config.toml
router_score = "sigmoid"
norm = "rmsnorm"
init = "normal"
optimizer = "adamw"
beta1 = 0.95
lr_head = 0.00603
decay_fraction = 0.847
batch_tokens = 32768
max_seq_len = 1024
train_tokens = 313800000
Below are experts of layer 7 (counted from 0) of a mixture-of-experts language model. Rows are named gate (a neuron's input weights, with its number), up (a neuron's input weights, with its number), down (a neuron's output weights, with its number) and show model dimensions 128-255. Each number is 128 + 24 x the weight over its row's rms, rounded and kept within 0 to 255. Numbers have three digits each.
Before each expert's rows: "mostly gets" lists some tokens that are sent to it at least half of the time; "raises" lists some tokens whose logits its average output raises strongly, later layers aside. This comes from a sample of Wikipedia text that the model never trained on.

# expert 0
mostly gets: " with", " had", " which", " has", " were", " have"
raises: " the", "\n", " a"
gate7:132167124144099121093116094142146156159183168111129127096147087140107122134118158137124139143119159133170109096104141111108127097126119131104127120143112124147205151093104057146133124109118080140065158127116134109106166135136117148105151150156090132128136128135146146138150141117148149141185123101101097171158127140156131093173115133101157119112101173109160081121138149165125093157141
up7:154120162115171098110137112138130125124139142160101102117144142187160130132123107146134147146133138127133103115100120134134151156115128130114108122109104073127101180127126139129160185094110150128146151140104111124110133141101132102100161116160125092132172099123148102137110125151118127119169137103114141102162115120117154146150142154074112086143152144174137083136112105153148131143148
down7:179127110141130124121074093118152137130120109106164140154145157149168139084145116063118147158137097173153149132155121135126085180105099129125231110136114129141101129121118131113100100113150134121115154123133131101132131102109172116090125120099095123122097158127121145134149127114161095093112144104154101126084136156147131148106131115117112110114153112134105132111139128145157130115121

# expert 3
mostly gets: "–", " out", " would", " team", " made", " not"
raises: "s", " in", ",", " and", " to", " ("
gate7:097117135115120126146093111145159124146130103153137135122099140130116154129103104168160124112103137099119114129123149162138122125114147172135151152108149141147051118107162122135132122140173149119130137136105155138075100123147149153179144141141154145080102123121128131157143119165138140098137144140133126155118162150141124142105093152137083068123132165135133158150117120168122114126176
up7:172110118100108149134126094099190157110160123142094137141166123114129058131079096114127124105132133141118134113135161157128124159140118138142158096132154149076142142114112135111137112143131098097135130131140126167147100108125115080151139161098105121175083108110119102111128170151124129135100143133088064151088136145115121112158112116145136112094131147143153125109114142147080093106117
down7:125147125133132115133159096115176129151132139137124118098121151140143103174152134104105152150128099138147132220162154152183134102090110101116105143126121120130135141163126133127152117077156126070150169125100098110133111160132103133139120124142082154085101148142113121118114126123105124122140126111139175140117140118085161134100109114148129108147127140168167146121104163121097127140141

# expert 2
mostly gets: " University", "}", ")", " States", " York", " State"
raises: ",", ".", " and", " (", " in", "\n\n"
gate7:097166165139148125113146145116087129176153123116120143110143129134131151151118113181102139136136135072131139139115142139107113110131125146117161147125137179113092113153149174116212092089130164142153123158143128112124150099122122117152106099179112146129087124134143099132099141131060129097146127086130098145113161095124137123133122141109128152110062122077087128129081109108193153096137
up7:131145117136118119155074150135164135130118135149155116114147190155121145139130135122138144124109121156142126148108095122146145127145138109108124086117070116140089150144130094106132119141132115134184134148157151101111125102164098124163135146118130145130149131163090134128136117127134126108136164142080158148138147147127181080155089123079164111155103111096164156128132106168129103108114
down7:123138145156140138100122093158120086115111091186105118151107114117111125101120109149142140169194117166101130109157144132121127134122114121148156133107087155130141184127116152129165119142122113134143161156114134099158152117105110097152105082108168079152132178149159086095102123135111089144124140093152108122111171111134131142132154162093125094125165139156111142132160153113143123081153

# expert 6
mostly gets: " March", " November", " January", " August", " July", " September"
raises: "/", ",", "s", " (", "-", "."
gate7:140152085109109114120126156103114112083164135079142149148104112105104116135159111137105120152128127180100132108091130163164099174121110146136133107161124139119096141157159127147100120132164108095122142117143096152124102135105151123111142121140120106138109106140091095124107164175149141128105101152139131136177102118117137105115138128141150064112169071151108156087116127157136136113093
up7:109068135114086151153089168129160160171104128136136145102144169155196105131131191141153139089107136104157109103124074105137123123125141136119107148175170088094141143169140147124115118127087108124128136129131108123175105119111131120107093120132089144120138118135159157101119093128159132114132105088130132111145075118105112148149100146145114140116127131074134129149126118141158109160128
down7:115127149138107129095145129124087108136133135124123131149178131119146153150116123210111097121146148123159132133108151093124143163119118130155173170111153128120149083140168123114149158125128125135117126165184137106142129129160137150127123154154133161074139136112147139151119120136120140122182150135177135119096126095135167114101129082114143150113109132145131090112132082143108129160136

# expert 5
mostly gets: "P", "0", "000", "J", "′", " 0"
raises: " and", ".", ",", " (", " in", " to"
gate7:110167143134109100090125120071154116119145186073104111143149062108137122131141166150138137147106118143169160084119117138105086126177120116131132118108106102129107136150110139113075191149136122158166135146139104153175158136099130149129136146117127141113140134118132139142130113142148146128120124088159137176091119094112141095116134155105109126142143110153140153120135124147133159113095
up7:151146132121114130133139140139108179078131149130122154109136125147183115126095132161145150181115110150154131126095083145164112152130154070154133090123121142118145155157130111091140105103107126135137109118109148136183102141094124136122147101117101090097122131109147129183099120147100119130110128102143135120172101105129103157147133149140155151102167135156123136115102086158160133125122
down7:124131097118117094133169149088116123122108151077135127142118087126160160134123126132121094122100131151115148100130133131120104117119103134130164124171148105070113095135119143117101090137140124146149154121133114142127135164109095127116125150152131145071178121130148133106105134129130164151121086111120122112096124143126121148136158158134099167099096125146123098147095135123093151154098